Weights of a small mixture-of-experts language model, trained from scratch on English Wikipedia: 8 layers, 1103M tokens.
Below are experts of layer 2 (counted from 0) of a mixture-of-experts language model. Rows are named router (the router's row for the expert), gate (a neuron's input weights, with its number), up (a neuron's input weights, with its number) and show model dimensions 256-319. Each number is 500 + 25 x the weight over its row's rms, rounded and kept within 0 to 999. Numbers have three digits each.
After each expert's rows: a language model's description of what the expert responds to. This comes from a sample of Wikipedia text that the model never trained on.

# expert 10
router:519502482511496465533488514524486533498520504534542506492483496475496484501517511493508505512499487526460491518482464472501515512504513517500507496525494511535537480485476477445460517437512511
gate0:462514455487514472487481489493540504518509504574483502501483481487486518456523554480514492545507474507515439517493481448505496496518508488520512472530528524502518488514507529492490455525480478
up0:480505480471508469510517499506509500513490516560438491503519500496500505496526577499464516553491462495505464499514506509494511471519507522503530498518484562480539530490552530495486469522481477
gate1:512523505502494505469523479468527470492523491501498444493479495501467442496524541488510503511458485458529510529497476526467514521506492526485504495475544502482519524497481492506482497437523520
up1:517532511525497473518485472479523487514483504502488466479465515469547497510514471480524489490498492459482479489483483505470509519501479524513501482491501515479510481535527492505478485458523535
gate2:473466484459453540527483468535505525478473499515513516466514486504540478484541489543525479492521499509541496480494507514449498507471479489510522459507501509505514484472463544465514492497524499
up2:473463533489434500491514525532502508463472515530495487457499515480530487505518524536499483444517492499523493506516488514472491530537499469521561512507470500477516482497446540482462508518504529
What it handles: Locative prepositions in/from/at

# expert 16
router:462479491512447468477499482511514523470491419525495511530493524511547472497523530473550474514496474484500487517482518498518502518504495544505478446544486493528501485501483521526519506503552495
gate0:475492525484481516531512485529435501501459464528511516513519493485475489504507494508522485494529546530429496514519464502482494501519557473494466505569506483498553533530523499476513496526500464
up0:457488503475497468482488492537464503464451443510472512569486464510502520500500488473483492489520511475464523496498431486503508513499505498523482494529510491507543509493480496479469488477501483
gate1:465488490489508551535482486510445503472506472526497481473475490453496498518481546515517495496525437503501500468554511502498442522503498504487507503441550473518486559502477526514483484485473511
up1:465510464459492531524498464499488514484537495490484534510496495458477502479511502522531504507545491493501555465503523528527462529496474485544500498465505452531475536492457508513497481480453482
gate2:495490506512479490489491505516460517527487508509474511500527523497469494523535516493522471514530468465486514463474531495510513548494500545528512529587481505480508512469472429549494487508482514
up2:510485510518451519493521519540483498499534515531508535469501464513460496475529522472491519525548511488477481488476530493481521549526508532526533509538497522506492513495509469539505484509496552
What it handles: Line breaks, closing parentheses

# expert 12
router:499510535457494507462493467485488498511506493487486495481523503509488470488463473463523520510479463525521468497509465477480499500525495566525476520468477484536500530520492525492503518454489487
gate0:488473510528472451490512473516516490531513507497538512491520491467519504525495447471495502475463451508507485490460459463561437520492491474518522522500476484479471499513468484475512514531531504
up0:536473467507499470522477486514521517518514518531486479514496483518525475458508482486497539501456489485506553472468498483531502506528507469472519520526474515524494481480460462511516532519463503
gate1:513485440486488485495505535536460518504501502475489509493464490495531491469468484483509513547504524445465515492485484485453483499501510493536456496528503466509495497495488489491481482506499519
up1:486516463499504507503507527519466523517507520474461535496474500510496506525443512502502511561501563465473514474455504483482508495489517520509495477498512505512537515491462481484464481509493531
gate2:518481508493521548475447542492476534479489526459533513531496528480502497527491526527512537448483508491514500477555530511525526494517448485482508478532527511483524515511494502481535538505588511
up2:497501572458515533476468512498529521498496495457486525517500524486520497528507540507529528460465507527484498482540512526541538499497490491477491494498518501494536513456482530497516539521562512
What it handles: Suffix s and ly

# expert 3
router:509526533531509509505505472508491507493524524502496521499527501526511511508493512460515473516493495515536522538497507550491454531515485522454468479509476493491530495441478542549501499507489503
gate0:459519490523472448517465479519427501442514569472504474507526514525514527518480544463446464487488477504501486458488506491453535521466517505492512548520437494521509548506479497502516459521536512
up0:436540498493497470557489510534443510485513516511506474511532520524516492503521468464442499507510510498508466508487474475508502473490498526502515536512464509491474502545532497490531533489554517
gate1:521510511439487543515508488528536493547492509497541492541512513522486472503474469502511519491507522495481493559496530545525515495503485506458533468511463507516498491489496491501504470482487494
up1:484488546473489475511512516508513511517510468464554496504516552494513490535506475510499511539535514512519496502489528478494533484490496513480495483514485464535501484503488523515518492477475478
gate2:485517531522494476477475524515470460461506490517516504497494485500516467478480480477551475485460500527524509481434478510485530511481485512501486492508501464510486515503505486493500501519503533
up2:500464555504505476452489510509509503494456523472490517489531514495488488540516507533509513430493515529510519482443477554503547513499511525459527505518513488499517493469528470474531491493496521
What it handles: Line breaks, mid-word pieces

# expert 14
router:526465532466479507536520473489492490520469511452472508530504477501534490514490516497495499493462513479471535524546467468460507530531523557519497505483468508509486506508473492478478478492495478
gate0:494456519541518469512488471549479509531508498454490499515498548524512527535505528527533508500473462503527500473525504517491488453500518495485489474511471509513516529489485529472504447510492481
up0:518483498543529521521515494530483493529487497456511503496485538480479495566529527471538487493490455522523492499502487536499515523514525472521501490505484520506470551520448541487499480527474513
gate1:496520518528489484558451484488486533516502519540493498505478503502480498514492503456531499495516481492505466534483509523460485518515553482534465524496462511545466488491471499512520507483510499
up1:502536501490521515553524478490523535500562549504500496528490510524490473513485531504534492544455509524516477520488507514486517527498545508493466568476491505529499465466478500524544524508535492
gate2:492453493507534499522462488517459514480480490520539451489521523518517448511499491510493498521513512481537518524529475540522537552505506491465517506535446484513506522462479514483504522462540498
up2:520479495454527464534510488505504460488475480513538466479537550532503495493476547507488518486477515473510490515510488530509536511486505508494529470522460507524493494441489517528486526465523497
What it handles: Opening brackets

# expert 11
router:506487534498521460499496519492523544489497528456444540464514473505474483460495505447481490463490497507515502536514487490476509502539535499495466474510499536490497556465484516454528525514483505
gate0:472496501483481511458450514433562474520502530443501514527534544510544498523543491509500516467506441489498455507510503458497494478483459549502483455502510489474503504486475512490496516513471534
up0:440487502507496523493483505495469493514536489500515484518522533489553500474492510520478492509469476469471479483505454515503534499514525529468509484484512531523507513508525499496495501489487506
gate1:508529512547472513516471476471502510484526492440481503465519554505499516478508485467495445488485502497503512512515496516497540527492523551537461532523495504463474470544488500493460529494464521
up1:515509478526457505487503534500508515463515505507458489467478554451482513462532492490499486492484506477519526539510553497503500516484559537497503513543513504455485523552514471531456506508519504
gate2:490520517453537512499552496496496505470460505520507514492504556504474530520463502522478501494503501495560526519447520496492496540511516482464508494457529462504519480483499522472491511488521510
up2:481497535495540498511505519452535550471468502482471518514536518457489482519501498526514507529472516532518549486465488512521470543535473482502463508450526524473490491513461487510461496510493459
What it handles: Word-final suffix pieces

# expert 1
router:524517538514466514537506535526545496485529530491528512468524513513519486481515490472520486499467525540537506521497511485509469514525543527522491531511507479512494509498534484484481516472470474
gate0:491478461507419535545477511508466519536479460483517502509464469486543518548493516481494520552444527491491537545492511497548484478478509531492493513527474490532553446461501503510503543450493482
up0:498425502513519481539486519538507521481479480500511512467510504448539459518516483485554469537506516466504483477506506485495532501454514539483495493514445487517551469508511483514481494514476491
gate1:535472499488482498506480478496516486495482503479483496532492566516498502506504519504520510495514519490543491471496468491473498509465477519472494494502493471501473499453497458490517504486510504
up1:522481472501477490535474506500519502521508492482484502529513510538497515526495472493529467470495498484519510511504493539475513463485465523486501504509520557496471442491498498531521483492491528
gate2:502499499459508529511535478499488493502489476502489514506531481528463497530497494498485472476525496525531491487497479555520524506536545464515506511507446523468477523516544507512487473478460511
up2:479516503490484509460506477445518503517548461489488508488539482563486521513500505548463500505496487531522509494508520518463525518490490467503526545537429517498513514526539470503463490450510471
What it handles: Prepositions and section headers

# expert 0
router:483465479506504483477452493461488498456524490489522503483438445491536557463511526508493511531504492540521490502529490500498457478531533502498516524530460535504488568527474516503505516519506508
gate0:476495501462510472484486503501504541502517524547490498505505530531472508493488475451492493495472443562461497428515460505538480474464540523502550484490534509513559452510485491494500499497490511
up0:493489476498498509498493523474524500548476530487504488541535505510455467498509490475495485494450488517488506457506540507490482474492507497508522475535511493531530505529510510509504471521489511
gate1:461475479477464481454523491547522526482487525474499521510535496460492493502496507492492459475457510497481502482475525510488489502492505521478505493488499480472454488533517544496485487478514435
up1:508460473473477501459536507554536529488476535517461539493504486487477475512517529518497486495448503472474471518497527489485482454503516494475497480506485452468482479500547547476506453447472465
gate2:484527510484515505548506475505509517490517500509485520525487517566486476502530442509500531517519523489516503544483470502525466501516526494523529496467518494448492462542471431523523506503468482
up2:520544507499524517483503500519500531507511482509491510482475520527477483482485446486507543503544549482468524496502483466525448512500500512492482486504462497482457478538502509472527493467465506
What it handles: Hyphens, colons, word endings

# expert 31
router:506507509487497556483531474512467490512519495498509490493443519438541520458486513487534470546484491515491491494490488559478514482489477489492495450542495515492516475508487507478511498524527454
gate0:482483478538512468500474473540499504518483558498527477490539470488502465532492463518543463508429466507470504470499536482471545490472447481534542495457524458488487494531513492541528496480517510
up0:507469451523502482485503460492466525488525511466498450476545508511541504513485487510548456461454478526457492507512520456481512486486533508492500493464532514510487508512513498509524494530525505
gate1:497499513500514490516519531471494508512520446447478505524469490469482533522534486524509528512486508547497538538486503527478520470502484491522566504549487503513511472485485499519474497466497501
up1:490528495520466463485523522489501493504525511433463502537502535474491515490536456512516534576472495511512506538487446508491511463550496509475534522521482503538452505493472506490489494469495516
gate2:500510520480528495492512477516516504509508517543482507522475478482512477470485518495511516532541427455506496491495508490516510477489493465508495468503509483461507468512527521466486533535530498
up2:519530492500491497459516481535490508497519475542473526476463521490536538505491485521478534528492489500476506468494472511459474447480515444501466495540504497463441452533491525508487524495490475
What it handles: Pronouns and word-final pieces

# expert 24
router:506473552451486498493491472524524568450499532506494516481497519481549503521494525462507540508507475482479483508484539530515483539508517510525480482519531541509530534497479528504480487540543543
gate22:517484469513480536504516476489472536513499500485510512510484510517511501491494493505508537505484482497492522486484470505495494499527498484535551528466526492505494455486511491501547504451548497
up22:474491492525487505487534529506503533517494488513495525545487474467500532510474476465507542489503497497491495504486446505482500493494435485502516520456498484506498509490528529501495467452532474
gate23:485496505551490492512523515479533491482515512502496442524551502487547499473537543515498468508545458464543464477461524489510485532535519504483460535496486504490490499502496499476484491488479492
up23:483503529558495483524535527457539476497509489502486464500561491474535459526536532489483510508514454479576476499473521518525498513557508524494478549495495514499506506518509517463520493506461469
gate24:523498480497457502503521506467490522479466512506513481458535495492489479521489461536483499543489493493468507494506539508531454512518478477546512474507510460468554478509475497496490515530509502
up24:524502479484487473472520526505456505487474457538496507457485437495491494495493485529517476551520515556479522482530512527508500541477510499533491482514515503517547474465483491494492496530518496
What it handles: Commas and dashes

# expert 21
router:482517491498540513525495498444527506525504481485528495481486493483506517488517481528487444475448469514445529500485504511480500507529510521520523490494535510518559542436521534543524544497526487
gate0:529508545502554482527493538542470517514487496472547481510516460500476501487462456487505507529507543523483474455470528527498481493497471480503461530538495522496546510514537460472460511492532473
up0:504532551479528494518478502550466508454487498470532505500493508511496544448518476526513560515481533496487457468526509477472486466518486517552473506522468526515507447458508511461499474528554459
gate1:482505495494514509493473509435543518522517466519459510494436506502467444475498438490514480510483543514524489458506498483486474529502526520490515497520490472531491467503538514508500512467490497
up1:490516468461494498504546505494519517497485460508518502512529513493508461470551517494494475502469513535540492486491489493495512478521534506479495530548501458514490493503515535503484518432511482
gate2:473501510532501503540473505545500494493492552521518515507526499489533520491446508506522440478464501502476501518504513486482526535501479506509496472490476520476464447475549521533490526485553526
up2:555502533527494474524479495511481522501535466559506504517503497478494532482482522479492523486465480492506464461533499511522506492516504507502470491488499480505511504557544504498521450539488486
What it handles: Table pipes, as, semicolons

# expert 23
router:504499488514463515502494510505528509444490525499534520483538469518501548524483481490513475514476474497502475530497501509465544543530529501510505474505466520501550488513489501467515523514510494
gate0:471475466538475486529507496501464476538505493488540516524451489476468514518500566467513497514460495500502518520499508542527499513541492500549487479530534463500521482513512487528512494515531538
up0:453469486497498469515477499508535488511487487512504531537456458457497555540469476459525501502495513528509510550487505517542480509512504490506485488507503471518519523492506518497503482509487566
gate1:526525477495486483545504456498486492458503488515497518516433438475506521481498504505523536496512532517482524500488520484492479491484507476506464501507461521483474486493505568499489500488482507
up1:486529477490494498564518460515449503521492470527495506465449493508459510525513463518575511502518505502459515487461482513491508513487529515510515496521468511496485492464499521513492520484465505
gate2:500508480499493504509510541467551484500502532522528462464486502493473554502521479503508500515518515484508528517512531473501493551508501489562501492483531508518498534497537434494537513479525510
up2:464491518528484485505482496471540474479528525533513430494514550473476527477545513500523520513539487469528515526482546510558510529519505486514473467479539508506496549494499448523506499545527534
What it handles: Mixed pieces, have/has

# expert 17
router:464466530523470482496497511529511547462542481498493500491529523487470505535488537494490469495470466493514499540490525509513480521472496503528515482529502468504515490489484493498472548468517479
gate0:488479485507480460491474506490508481493493532506453515484527556504512451506468490516516453488502518453491440525502481495495497507512527517509509518460471530503493548506513498519485511497526472
up0:477472504499477473435500467535498499516514548544504513491497515499502493502469490533493497512510498491465440497499465542473502515534541486466494505472493533502543526529505505525470526504530491
gate1:517478498475519467475481488542507503441504503495518477519542489479530497476481479515478474489508521497527506532480481516463478543470501520482465439521520496493509456498491483525517488505516495
up1:469508509468489505503481458560532523439518525493523516516539525499555491525512465523462534508509518491492519522448523488506470530479492466484471447495484518498524465491472513498515527497526499
gate2:485488512535530475485534478445472518520508430519463471485529502500507514491503510500497464533520472484488488498499534541493445509516481505485539536525463515525457521492500488474523533551513449
up2:495485507520540463491490490456496532521452439494516495504513490510508520510504495496437453549488491452509506528481481504454514490493470509497528493462494529534482538491508495489544498548476494
What it handles: Table cell separators